Weights of a small mixture-of-experts language model, trained from scratch on English Wikipedia.
Size: 11 layers, width 448, vocabulary 32000, 53.8M parameters.
Experts: 8 picks a token, a sigmoid router.
Training: a variant of Adam for the experts, 425M tokens.
Below are experts of layer 3 (counted from 0) of a mixture-of-experts language model. Rows are named router (the router's row for the expert), gate (a neuron's input weights, with its number), up (a neuron's input weights, with its number) and show model dimensions 168-223. Each number is 128 + 32 x the weight over its row's rms, rounded and kept within 0 to 255. Numbers have three digits each.
After each expert's rows: "mostly gets" lists some tokens that are sent to it at least half of the time. This comes from a sample of Wikipedia text that the model never trained on.

# expert 8
router:130082149103124120130113176168170143083078124091148148129108088142121143114126100145098128134107092122139080135182121067076140137128130102153164111088138069138082150091
gate0:140084096152082195112142126153096112089156155205140169166117150113107112182076187153171124146136094174113109088149152044105196131123168113143150095167137120162183143182
up0:153131132093089081073093073186154111099130080120103109114111115148154117129126149162116166123124128136108135105086129111125162117099082090088149135130158115115089166109
gate1:116168112115144081126134102125128094135154089086126116131148146164186161153146139116116071156143154139150092081114092135139125132098160088153181099132062182141149189158
up1:183147130150134153088142179074123190195133150131090099104098101137105124123118114111167170097089102186128115132143127141099113062177132184108118169123166114077097063105
gate2:168103044159154109147153095122146121157132190125140156085143108162129166071111094046104094169187162102114121147155176119067110179115208073151095092133122160136119115150
up2:175105111166134212157188112169091123043125102123147135100076126132107120139120179099141090124131147200124129146053151174095136116135167128143134148059125099113191093115
gate3:165168108165177145170135150135180142058153140104160105119073078229125086114104158107107159138157123112144120153113122090095145112150106114098138177147117101125106128120
up3:135078134107132154146119104169119144111173063092132085111069160132120107118105131154160146148131012172155138129178102125138188120150068133119085156139147030128123153119
gate4:143107140134102111132089106120091117127168103154080091128124117138144158137087121149113110147114136137085126159169183125115128156170178135168080125128125094137133079142
up4:111144077121140096066089160138122164121154125168123098121116174155130157090123087129106152157086143157135129092131149155098170102156078116080147075110155188131134095122
gate5:043099177122114149093108169091100181146145165125179170112064115214118129155107083070120102098094124157112139092085112120107161079091131110193115042134119112097117105086
up5:162179210136122114135076127131122131146112184118127121105098124197158140142170092169141111210135105144090116145112126136176147099107119148151122115179081134094139121089
gate6:154104068145160122209187154109108174107121130157138081136107131155078111152134167156187162109066107085138115108146136104133092077143155091131135118150120182122104150100
up6:094162058095135099094127138141095139069099110135118106116165118140202137094176125138109069051091145103160118163141119142086134130097092171129145153160158137164079137171
gate7:093118103128116133107159120153089131115134138088176126118136111095148148128079151144127144032150107109142098194192088097087152113095087129150137176081118070132134138138
up7:199148157142138128121103191058087144160153131165118160130130140134117125152129134124139122196083116164087165100091161160149118115117131108117103084101095151102139042109
gate8:131157140111122133132117140137126159120142134121090130171149098090163187164149109121082041148170086124111149124123147183107135116108092148172123110144134145130152127160
up8:160109163170139158108087168080164127123086077124147118179155150154119137086188171125147149106065136094135142154111132158137068145118082116115153206145143150147149108141
gate9:136117169124108122153108112159186106094116081219126102172123075117096187169117120142158173103127107112113121181111111087047161115139090181089137207115159143109152112175
up9:216106102096121099157090127141162095138176115150136136079095128107175121173121155105148102116113131124135105136119105076124173151132094057095121112188163062162101158149
gate10:118128122134149117108040139108155128114089103113132130071146156203142111146100106095172096143142125135151152131150145116064178115136085107155173097146184159133130091101
up10:168174112136099148156149105142083134196123060197116188151189122127187093075159105101073075134122113136113157104129105177077105196169142120180112143116134158102088158103
gate11:177159170147131147176108165090120130128110109128201160130122131119089126115150159118129154100067052148092118105111122132101134093139096117159115150120148160098131148145
up11:181168182098109094159172148098170104154112154108170139089125123116134101093145150148188133099148163090139149111160127103198133080118105083135219103147157126125074136136
gate12:140079159112163154091128094100119115146111202149187139116117134161135121145151130148131112138142139149091120151172081150140142057129095151145121114123142152091199124121
up12:162167180101130144057154124098185082141085096083132089106059138095137183136181128153150152095130159079137131125152096141140155205080113111104164120146174118140124141118
mostly gets: " O", " L", " K", " W", " T", " D"

# expert 22
router:111155193105112150144088217196132156138040155145102101149081116160070114095153081098116150144074114154139093133176156098069093117185172089166142108103132089118105184063
gate0:087135185100121040082100142119124064095123050133113113180116142134118120121096169157143097138151139141135125132187158139133111158138114126150073119134128123130154112093
up0:122157046107132137106067158096108097178151112197120142073205097104117097105195104144152137168118161084179095119166158136163144161077156105093121124121118088098123119141
gate1:112154104102101126101143130180216200114123130153118062148187078146153114170201136126145187142125083156131115053191097144123115157146115074110148000068102118120147183071
up1:131103177162154164142141116160125147147126202125103184112118196119172127087109152113135111082144089074139162159124151170163191171184176110160115086182135186151128107078
gate2:152075093119147175164124144138118138134094169110161095128130087153097128121075119093133116053178147109104170147187182076068117190133093102147099142096134116124142090162
up2:121180110123120103105169066131087117109119108096126153101158172126145054167172148154141131122123119150176156140087115174165185089106139070096106152164200145086101167110
gate3:117146113120074166115075101167161174050182120138168145137134135147161089110088155139148162116153118100073213121179125178115142173130150090102110148118142130085063121115
up3:090076124067124086138116084135101141107122056106170142129070108158142136150099131152126163057146133165085151158151195135139146184118156156116203091094128136165173147059
gate4:082157113185153143109164145123119057126118145180085148109163147132125158164137126077121162037173129163138101153096062117154166122072141145131150100168132127090108150104
up4:137111118099163129117099100140170105184114079157144151176070151109122125138131157150105136088139090137095090141139110074129121186096110068129108134112078119108135114105
gate5:049146097161088150179176155123134126107062177135099081133180138096154125162139151118117146142108128102113101147139195115097139084087139141148140128154128079129058145102
up5:112119119136083073143103160124153067096113157079123048139168112123150128189170093131161147175147097096105125107141168087115177140131139111119142093115151147127055195166
gate6:103151143159131190119120129082167200150147141112120114094145077131111117135169143102121118115085104159149150140150187163129072156117101158105142157129106108119078090042
up6:104136155117182116080123095152124116106090149119132092106143074099137101090090077171139115147114093171121124123132066158183129114089147058054110146143121123114089124106
gate7:085153169137152110113125104189107092167171168066173072180024140173113079149102076087126208106089101144129133149094134140134144108142167158128155083174124100137075198079
up7:153149105082119143136122151079177192132098086072155135102166112138116122134145134170098094181141114118108161139172133131125130158122100154137143169141218145108180088124
gate8:140129101204129104122134152123117101104133119143142122170106100148103185101107153110116124138119091121146092184126138154127101169154178157115122102139099109144127104140
up8:169181200117124042147123161103099141163145083129067149173122149115193109174204128123122107166167075116106143101112125131085161083153215077157108121151135129121132159099
gate9:141183126142122152133053159132080158109114191143100149138115106187144167110074032140087146037108120167111140145115135093162092158130096070179115115136148080124103138135
up9:133130115108134133119137098071118127106166134111137213135152107065118138052092102170145113108108114077076161101091147109142119144189140159215190155139113147153111099139
gate10:119130159121109115139160151184157163142195162128139131123117137119127068116078113111126175189147045123093124154107088134123082125121144132118176066181104136111104106158
up10:072124144153097141123139157119109122091157149132182087124153095067145123184133151066102157135155127123129184125078143171118149135181129130112111131126122096160168133105
gate11:152126114121166147080137126108074161112089149162116119158147163101132155109117192130138044134140146107069164084127127174112140072127104186133107123128080110150143121149
up11:105118156148127144144109078134094180091127162092126122140141124156132148078110199163170144150140107153140177140151168178172082128143130133091055150108123156104143108151
gate12:080166137152108116134119165131098064211162107155127230138178122139157131117110152117092095132145132143115129185156128174092155144126188121158088126058098108166122135122
up12:090147073142131112147092129172107103131137081085122153178055138131139148122136123129158081090154102126159090114099088166176195134194046136133143135156173185098166140150
mostly gets: "R", "D", "P", "L", "F", "M"

# expert 37
router:109069146132141125190085112171118188191101148113154123145107148098076166114097147105125067128133050172149096148163131149066100153147109123114175198064164110192060093120
gate0:142068121135157136172116154157136205121145107086123144149132171145111162153155127059160115110131081064190147173137069085146123156137072098152155149096113126146158109153
up0:096120185135082124166133105103121134125073108140101178121113142151152077134114104151044128098051160082114139169078125150137170134090146118104090084107148130110100142120
gate1:169121097110136156111099129170146162178160175158132149068118041093123127086109122105100105122155104156088160139146118130122105160092112088123137134152142115202052097138
up1:122109195080147192073108159161099072169116142130117154105141123106136121115148124096141161083133143117127144118136179174110151180115123129107170173072150182155077145160
gate2:160041124067123084139193179093154130133141133101125178156157111169140111102108061138125102089157175140103168162156115122135116115124110097177141124102083126242132112100
up2:115101188129077107163178135133138081082164154124123096153073136189083127123104117133116159142146109175061162124138166151163163098148128111133137109117123101149116128097
gate3:165088115139153096063133096121104158116145068139118142164164157130161188075166149125123067136150091083142111070137126125133128066158135135126118115113084137138130144133
up3:096134094133173113117170133128106104120133153125126143177108111076083133180193127091105157118158164114117117037110120151135150069137156120083078124132128122106157123098
gate4:134165120107087108091118134105165146133101134204112103193179089116134098133115153151098102104122147176116095123178113122111153155119167172135176082141130071103196124096
up4:116115132165159078096100072109100135092102126144125111111090141150165100155142125091155106163169082134079099168094150105102151126162111131149087154111157161128111165135
gate5:105098144106074118161136095167140147108143109132085140174145167163111129114159115069147145175136121155180085158187116089115118157113086186120141132114117126136121114137
up5:138164131115156130137152107166099118174118123160118201141161148113119072138186132175152184129135108108175045170172168130119116110134127183100152147069130115136165113140
gate6:118155113138092110120079128151165124162138127092117178125167142141119141109129083166152192097163143135145130140127122159136080114133176094132156179160144117154153216155
up6:156157129100074174098127155164136141105138108155147118191121085163155115103108182151130183160091138114158145054088082140099096131150129210119175133113180111077206133136
gate7:154116105104107070102080112135124191152121115104136111149131098031138166100076122135095125145161101158114143179104153129093108166050066164145146126092137130125082166104
up7:150070109144166133219209097172128150140070152123098138080094134144148047120128123142123074118083163137158143198083144082112121097103160133085111116145129080198141110142
gate8:143069159207151139165107114125131096102131141086119101144145102187090183104129158058099145097123109151112133132091173147131160172151201120106112119141103127142170080091
up8:124074090176111124187106111157121084129188084110135211116137154156112137039139117121043100150135166110130102151102139126114157113101163130148128109100170134160137138143
gate9:129138115113182121131113098071165117175176120079106116124141172090144141112201149192093167074100141187081102159166136118154144085084148118102111178091022196156131163152
up9:096125142121170077168120128116102141129181122110154164191118155147159171182089123150124130139134181134145154157101095117153148086107103101107122084120084179189080108136
gate10:106133152107098131108127094129132127124160106143091164078130113124127137196143132158104156113122103118106167111107116090095120119136150137096077144162158148087157129114
up10:149107133089123144125152139126158099170153137117118095139098109157094106108141115133197116119108159140113092129090179125093140201161065164093135142063193119093057188120
gate11:075150078104176108115092113115144087120159192135157150106133127103204097125123160152131126058094150144158159145135125172142106123133115128150139130122210124087178208109
up11:069152141120119019115171129184192209119127103140095076167167135140142152137135094126151079154108094152140048123113153147131139143153130140139145111144029070105117160102
gate12:109094148147181103089081155084127103108083057116132195100167088130113170141161177152123130090073155115154088149142149143064172213136119102142139094169114113122146101062
up12:124201160174138158098168130184152115204133121175122149148169067119111109058082152070161138137165106123140147161127082151116117159130156053093140106140187161089133117122
mostly gets: " he", " it", " which", " also", " who", " He"

# expert 24
router:129096163146065129140090156137159140192125103115134133134136161130097172063095105151108138103080159144071129142151171170039134105170161138152120120075113131155118124113
gate0:118072128107083131091117112144137104146133158067099138088136069151087147113104054163099094099136150194098104127144130110145147126080128181118130151109125074141054145128
up0:110093145052059158065136101160157099126143101102094153131154068128109126151093128178155065153161092128064170090121130091119180143156107151157149152180145155142066109156
gate1:077117158133140074118146141134121099121144109137170102098159160133175136114101111138135160135080129167099162120081110114149130091140144110122186095098119144197115225131
up1:147124140135120092122116110072121079146162105132154098134143154157166181104129096135169144086100164124088153113109196154205174095118150121135168168123055136157085132144
gate2:110113106174141114133096122106105129162129178102125090131164098113105174106147093108130170041133137161141160139129153193106148137138195119099119093135120135169133102101
up2:093103149136104158099098173117159123146136110186078172164113147164123173089142114121035081100160145165173141144141122173106099136094170082098137097119162091123152128124
gate3:095121173143112168128129104063124146123161091116154150119170102127105101072121161119077136132171176170166140121160144139128172100140128090101101149115139133114156136146
up3:142158160127075119104120124126110181157110188057153147076161138075134166141130102110121168060121139144133148094127087147157124140135097142127103090126090124094085157137
gate4:114167073107100128143079154192164187140134108119106125110148172074096145129141147128171133135088113063166077110150121154145182099211168139133111127088117146122112141140
up4:123122193115118175110111043134141092122130147142079176134117125092110093113118122118074132124128097116162103152182140107161175074105115097124117207092122085155096174210
gate5:106103188102109122107118195173162148100098140116121127129110090140104127090084113150078108175115201106143197200168119065103122197106088128104129108094157096099113127113
up5:073126138068113069072169108160153134124106113130137139112116137097112127111144078174145158128137131114148132160097146160131106166120075103048166107096181050083091128176
gate6:109129169177077168115136130176156107161128066134159101142157145100121091119108092100101140086151157121049123211100151121155148141106076186084156168102077092149124186119
up6:209121115129175154165182147103167154146168151154080120134189076133121174139126128101117170164180117153119104093145130149182156079157160039116170108121195155135122124116
gate7:149108158138123108099108162137123128132140103132153178115122147127200132173158131155098088102133137145137103130084119175146132104157135183165058103110153130170177160139
up7:179123170180094068179143115163144095122114131140149150134165088152099056112152131150113108159099123133166100154161112123130144111125043085175096091155078176186119126154
gate8:168086131171136106168120126116157115140178145158152142126126104154185150096108175179103105135129120108098147135132147103111117147147117150169070147142108082122145131139
up8:137120137135178103154164133152116116102103137178134103105130167115156172115150056156083121107187161156111119072148133181153112093116127076105155095166163111123043139080
gate9:070154078089141117225108128171147124149117088128146090116157103117146142186119161131080149149076145144072118142129143167146178108076115132084099168151102165125121092151
up9:090092205148148154102181124100120119103129144134103087128075144126150132155141148114047198150078147125066116218150123167147059115184134137174144132104140127136132127126
gate10:147118110026126100100090136097100122096075106110151090096151145109135127113162162135095153163121116158106164055119112192125103090184129162123135140080168135118169102138
up10:111125133136129041121145132200171112120104102117119156188112104088082134104170104103129079060161109130182118113151102079156165129122086143100113117122125129125179125169
gate11:090164129119166125052135178159127112173178142149134125128094108155129127128092135083150128093099149116110114124165149111110144102099118122155162131091158106151124081084
up11:232123192155068160140112105123078059106086134147166145142136104048079073155160136099158159176096090129154143088140137134112109196156170086146121073112168134146162124112
gate12:139149185076150139114091203045177164086128051187130074154168113109118144072117156091146126125109110189105088143114109073139080167173100122184077108067110180133164083077
up12:176108149166163124092097124076169087141138136094076155095122121119129079132149076101091119080084177120177136146099096122092109158122089137128173118120126128086157147094
mostly gets: ".", " =", ").", "\".", ".\"", " (18"

# expert 0
router:115015122091078112163091138120117160157118140126131114122101145133137115136130127130098072126112094102144118141144132079090090117174121132208135147136136108169123098075
gate8:129086099085054163100136073153119173154139078141152174126138179152139107113122104089126122052131102180106106092130138138115130180109146118103169120115168122108211087146
up8:121146200144152096083155188175160121137044089079090128192112137121093130084127107143107117117140138156178126183186120143152125194127116068100112103081180128217128221126
gate9:147116058133140098162168098132087087099154106117127093163146125093099109142145156159141146151105085124183109067110124105099128128108149137113153181123139122152116130153
up9:120093175105120104098147142077139104064188111165123167109111163108135143141086146122155152137155154096085142173178126142110134103140145111126108115156178096123065151161
gate10:179177150100125141078108109150086191159120116095205121135106087119114175098153111170128112145084179139101139132148096141089124171145134086140128125138143126138119154046
up10:156141153082168125135171119128109184159081148106125097141129107106173141120132129079159118091086169084109088151155190142115131105109121147128188088098119141103172106071
gate11:099062123148083141113151143075213125133152130124222110102140082142154141182147112131079138167144153060198123099161153132108112119145122191177196107168072163126150096054
up11:181105168094107069146145117119076201122119129081143081099103119136121127120140098197101137119152137112137143175141196104185138188081108166139157087115124120175130182139
gate12:114151100114118154150118109139160114158162158106155152099090134160157165091122111123112149123174090208160096179097150135096191149144110133142120080135159071146084086110
up12:132181131132154114158071195147136140067053079164127129188155140114076132146175124141148141133078115150146178131140067158137127122139110162116093135130144118111153194131
gate13:192081125146159129123100143129109125216097154069147120095119150198159133091128104074058112119125155181061124094098171161104117123121180099126101141091138162100147110139
up13:196131137144139155126154168089133152075147130160141103143092150164156131089085143118161105138104107101121115068166085125151142160151093126105136111144173111124171079125
gate14:067107079179152100133162135114162120135132098137122146195148164175123160141175123146169124099120125079145123113145123124108099036127158095147130154111091145111137182083
up14:158179145181141109134108135166129153121152134109155118155099116097142150150140128123133081089071136080122153135159189101124084117129152167148136143109117184118049098135
gate15:164121117143128119146104128202174122174084114137144147150137137137123127056141150062062089143060104134125157135127153135156089155175133135153146112088099146154147096136
up15:100146130101100103101152136143153097035108146147094150129096072121053096131131088141113135133127097125131097062138020107096155097144073111126152133100184070125069138094
gate16:150185120135156105096150138126074190124121145134140154123160107148132118141137103127050110139120145101107074172100120092074131144139143075143060160133154102110129134125
up16:110176112144087091073147144100103109092086140115143171112076099099168118148183153111100149094102106135160099093096106129056060155107090169143125118103121099127123117133
gate17:119150140111073143123157087152145144132160090204055183126106162149095076111114094120149094083214111191124119124159172128138157095132163138082112153106112109181164110126
up17:099110122128133090086038109160133081090184122155110122114144121071173165129135180115173165068184077161077103141082087094155106125123123118127119147141165122158175129045
gate18:069107087130111117112125150138092095125113166064134132151160155074144136130134144074116104118139057200170136162152095157109097157115095115131131115076140126133145146147
up18:126155101138103143217132105122091066163123137126108116171115147130161111207127130151135104148166171138157167108131080106146119099156072141170101084077159176177095127218
gate19:189117128114123110160102177170115192099132158158187133145138082090150145126122137157175172177118129091124167107118161109097098146182190153136074100168151157127161146081
up19:103165118145122105081105129146104181105115137186121141163146091093107115107153097097094162135146077108135126112129154177103182126131161100042158098143151088097137099110
gate20:150153115082150082092101125189160123120131164119070070132156082119154156090166104096069128116169153173152123117123144136140135124143153182181183125199173150178154125152
up20:126102130157087156077122114091131147136099121177118110149091129116103161184150117068126145118086116103066102199099185126140063071098142110158144170180105134107152178155
mostly gets: "|", " two", " three", " four", " many", " both"

# expert 9
router:087116158144143113164125177173091172118100099156144168193067133117060116123198089106119118085099119097136011068153172070078166151174155094194130134079155070092156099147
gate0:094095102167185088121157158122125161105133105107152058164129190142156145121145097143106145120091095132190132059095107080091152075121161099111103184122116127092184133157
up0:173135085109122152090169086156155141105123111082104126152132049134125149153148113132113126090106147112120104171134141092133069153134155174191153124072131123145148152109
gate1:060134109162168103123168138163084126124124113141139090157174178118127120103127135105176116154091174145129084073193126151136135155142097034091052110121160088125107192122
up1:149107126054119146090207185101122102167155142115093077106085099111116130099129113105142131094176151159128178159129147162116141132118118168181122153103103179145170081160
gate2:117184090130172109143118149137155154176084148127103107140096113099106172146160148126162114141120112099093144110175113099114081121063107127090200066134091172150141163178
up2:142083136119108167123133125072139092131115094152083152128121124144151083082160155179136081176169104151167083110149143114197160114155108138159120091210132144139165175133
gate3:174131210137066122160091145130116107069161116174141098128088160094047115101162134182138188102156118071119172139145144195135118136092142116116057135139114159128128140162
up3:138072132152115097151098117079150191108138136140155090129133160096094109086170120120153202088115110093137045101165146132105158172120133079086197149124173096140138145074
gate4:172173112052104131171159186100096131115142128177070106143162133141121150113134167113143121091195165107132105067122155120105134158129130110159145102145088081132094148118
up4:200123146167111116136123137097059135084181174112135057169130097082155111140156140116108148144137136108176127141162183144152143100142123175146149153149045169124126191173
gate5:133130096150114111087167108137092124176129112153100178112148118069141151079142135163094119144137099174158102132119151114153195121063140104066115104091130150155087141161
up5:140070060108099108153159116091093055152173150156078174111192110128046167162179086084132100137139062189083120165129138142146113124113125119114146105104143160075127116111
gate6:166098118153090107187186152122125109104187166093156103098142170118127164087099150118116135106149122097146107097100162134122137110101088097175174163142131089134107091136
up6:139157141114129086103119076131160112139162134150110115131161099095126098084168144158149169100060095164112114142129130223098133108121084174117197243154101087127085141115
gate7:141144159053140133121095122150074100153074070140147076114105116122134097143162142139152112133196099132141047105175169148106162150129179115092127088113147097075112102163
up7:160160126135148174067109080113175100202158122108124080110149135117091156136123188159124109127128136142118081198171163138099128138126122116141195168119120060137064096139
gate8:140161118154106149102186180106164148168125145172136194163093132107190150078147168116125054087149130133059062088154209099081104151155147171217106121104108157112067113118
up8:149153140132192131087082171123137163076148100142104093137075123101155073110190132064102182110090121129163097167166072081146179085161167113126167105157161157067155203067
gate9:184082159130150157087115160102125196125176098105147189082130145185129128107118111152140053080124109164185121134145187120137121122100145161160121134130147104153171135098
up9:078136130135123150085078113140095118070157066141058106191136124147164166106133175076142182166111040102115122153088100104139124202073101109102118115165092117151098173190
gate10:194156145175140170178189169085144210136075125140089168144070130111134105155091143104175158153130146141108133183129166116107139145088133159086174128091141174176137151097
up10:170174145129110165143119056115065145159102124137135155139120146087130163172078187026073147110136158222122137171195166180110072145097184130134149153142169149169142138126
gate11:184126083148165111148095177137196168106145139125139124108156135138084160180177135125146176125096137150091112075152145088102115097096060149171132161059123103097125117135
up11:119125123118130177150114099083139127093147121115114061137129098076185117054106161156119133104137100101103067121093142090122056137128083181061112118134140116105117162130
gate12:120128111180134122121037117146072178127126118149115187089119105075119078141138139085179121129158133111132086123136088093124115190150131109155126114107217117153118073161
up12:158157148122140117138140135117133144096124121071108182171127065181178138098108087222112105181146185182178153129181111106115166124111119144088187135182169214085122105134
mostly gets: " against", " by", " him", " before", " them", " By"

# expert 58
router:175187171105097089110082159178110125140096129186095154154135094132065136123142135144143136141107109125172106092175127056048161140162179094132124067105140098112110117127
gate0:128134129101150185148098138170067087158126113130117139056089121182162115152172114189146127141137165113090135112095134142130121116118115146155111052114140105171041114067
up0:153090095093110133117125129065126137127132173159158096186088145156106059086131085147150143163121093085104113143141128164110105125111138149130127168135154142163116139094
gate1:115142083163089145119098140092125114142116128144169089115085088093093076121129086069081138119089082147102048164125140131150111123134110144132147115109112131132122054091
up1:110129077134180100132111091128175104110146079184141096180081166129211123123219180124137107172150148084155065201139078087178136132157092137088130091080141174150164099153
gate2:150195162103151128123110165056154136100141147144134104190091076143116145085150079126133147106112129135181099091089122100093133124115129165195146147161150086135123103151
up2:130117120164119066138120055130138055156168184145123171111188156115121063141054128114138196104133138195128132161153160126070128146117214098120159142064135177159119134149
gate3:118126072138172128151186140164153156076188165115157133131129163124153185096072120107134134168117148151136117125151131136095142132117114118122107164104153140127168124145
up3:057110109092133095185103052159110114116118118077120192077133095055084153117154071087136100116147205079096121123133137152085092143085148134135074088117123045141104117017
gate4:094131178128166169150082154112123118070084146142117131133121131095105138170143162146108136138114116148099111133094137124095038125111107189157181142122072151159139097114
up4:129159129112099176129156091098106090151146085167072123133075118163162099088121169104156132170163181115117169188057084163160105116105159126164124106154121200130094130105
gate5:155101087171129166139113118090159134163129136111123127164089181132117132118143126106126098131125109159092159175100179111113097071114141132174115105168126144172165144104
up5:108097074135128114177214062098084122190147233065114132100134144093066106128108129076149130114182115079150088101153145117160181154117122139084109117145145133098148082069
gate6:103113122112130140126046109141130126163094130136105115124091122153144099132101104150084110092068111082148096073141184143120089094108170087085121098119129062115089099134
up6:088129101130129117109066094147113100105120184135042073097115186115139120155139166138075118126134156097188141090098165102113102098112139088146068097131171148081134116113
gate7:199107091114104100066116160135056171132138122149159104134082135147106096135135174141191150104180146121123197114141166072111174152132236145126134084140129125085100181212
up7:087165137112076158122144168131137113169158151163126120133120154077079172127160136160173146145137096114096107098152116128087117115119160090136114091128121075116164054151
gate8:128135108137123090103163123148149095145145130149075187151180106099094081090077143149119111130128109128135165115133083144069117222145159082099073137165126113130144151144
up8:106134093132153150109119177084126191145173119128102140184045124156111126145141082071148138086081175086090132129180166137116166120113130105157124162129111151145192169110
gate9:095124144091133073200169127106107122139105186157127082157202139153129125174129101118126190152141138105109078152155130143164096123155157164088102113137128079082096117116
up9:078101074073163151117077030123151125220138134166095109106131138090127158115126166132162121196107164168131164186151113118110156088129046151145135145120167169086136113179
gate10:156075178120082123140132123153076112137065144098139181104131122120170122047140141150096094128154096240094124166144113111132086125170143172118079113081109153142163168129
up10:100109131097119118172125144142136130132071187159183087153131123163146152139115081169106121126122113120100141139083144113181063150177112116157130190073093108087115138138
gate11:075210124083114132125137139100135119133145115174169156134140117117136154124124158096117068204178184121155111157123140162129192139156063142145122117144147096163111124138
up11:192131135136156196140159091106096168107123099074107142082129159110098132115106114109136067123109064144100142142151147146121179161130134133104081137084103086131081149137
gate12:173154149165088143152104174140095176129093192126150112123113072212110124148114163110151121170148098106155115189207169144135098152135136140114105126173106136179152134120
up12:118178071058110122173110133099123163114147119081142133144184121117132153117141085134044092120136141127129112163166134161146108144143131169172134136146135150140111189173
mostly gets: " October", " June", " December", " January", " May", " July"

# expert 7
router:126055149143107164124133145133086126145120162090190144207102132130058074099149134101137125124068137127130123148172118132096130161153112163149125173053119118118115144131
gate0:106163103163129056127085054107079112029169176110136120125142127043165123138130128102169098135156074119112128171108149096124158131161140103130133173185131125129133091100
up0:092144137161116160140082090146124075183150130158082112143145138119130137093169147119121134116100155129091158179130159114142103212125162077138100135156164105158155116153
gate1:156163097142126153157134115168119105193121168121151159112127083112112134132095113126106119121141106144154137101094185129077175114204138126132179125108135172141127077077
up1:175088140110153089087127107165117156139135156131068108142130140119140138128124103126133136102106130138138091141126072127097144177114115070159120148165138089184120101137
gate2:176159116079196120162166111084141164167165153138091150142106108154109070095103150050108133105099086139089140138134161118129151140137134129161073080124111166121130139090
up2:124103126125151175111129131106138119146149165160156159176108166106130104145125126111140115113206114079134111105174121101172130110092108147098131160167189169119140067227
gate3:140160148163101111140094146176125121042145114192125195136116143099104164120150137110068102116160122083098171121149154075128161101128148112166114110127092086158103098113
up3:090168133120131139127111118125096129106128169113178062130142108126143153143108107077174173085098123104076115159111113119144122073104081197123192189069059098131137169148
gate4:136154110132135145086198165134155125118146157126178084148100159099185081117125084169172144129103079157170095170175090126141079163106111128103099123144112158139086115079
up4:121148077094138154132152112161128125085150118145137150116099107147153088127100165124105111117126112049144113160106105122104137153135078138091107086086156119179164167123
gate5:165125077123129149189092089120080149078034137125116091189103162110122141125108174163086109122116138150089160132149136122087163087169112158086198150047147151133062143173
up5:115095106138141184132133149138106119128215090150112084068078134118212103110153151095066127175113160091098151130103164124147123179070113073166122119153090152118127098065
gate6:172147152164147145143093104124125157139081160060135128167135083143065102111148121135136126145080169112184119148138115159128100098092119166064130110096161123137164160099
up6:111044124166099075143111170132147112143110118070175139144114138105154110184084161169171144170117169132154159164120146127121078122078127145156187135152121166127136222158
gate7:108129115089113101132140106110126166145060118174093152164169082170109117089167159119122075128108126102128130102098084133171088166138117159123119150152207147122134157038
up7:161130181117139151178122109176133170101139091110089085088108150121160172157063122103088185168096099153172156121195122104138110129104195093096143140069083124139125192133
gate8:107191174103173103126144171172120132183112096182064158175121109110101141173106163103153166135115210124126106126148128110087196128187136094091124095093144061133178141119
up8:128091158065187160089145155082134070110172147089116077098157111161076162161181156083123153086112133107169136104158110180106190219204139097089176113022126141116134131117
gate9:138098135129136125163053060071120135130164146133170150121097101161100150135098138056073132155114149104100133156090188129117099091090156114116136157136132103154138117113
up9:117190131092059114134134222145175194145141151098134126176169092105116148035115178078148095124182110146162133090135057130171089097125107101147097169154114124170107098104
gate10:128141150150164085139182147137175126098145145150132155197097081115108199188180139100148111130140074155165077111093028117118106064085128141133110115104105103101100158091
up10:162176177132116181152144174184115171126113130135102117127091146124103134139131091183119084160107125159131130077125132148120093093128108154142111116190116143135142117121
gate11:050168143148110141158129141209095159096144169129183110093122117129119100196082160130140110089154135098174060098103106119138124125129153160114133075134150094126125157126
up11:066165094064113142093126182116132081069110118158114129117138118155148140115141147170184116125155160108144100080114093109141154118156150136107176139183098097153164094141
gate12:153152159142100152129162158202132112148129170174181144149119123087135122106182117153108151177038093132149132106134121116141118084088132089108067085096121130137166101081
up12:113138142195113207108114057123132125108097123117101141113152091163121149130104080224111124105152122130158131150127096110171129104139139144127122090122181161150122168132
mostly gets: " was", " for", " to", " had", " were", " be"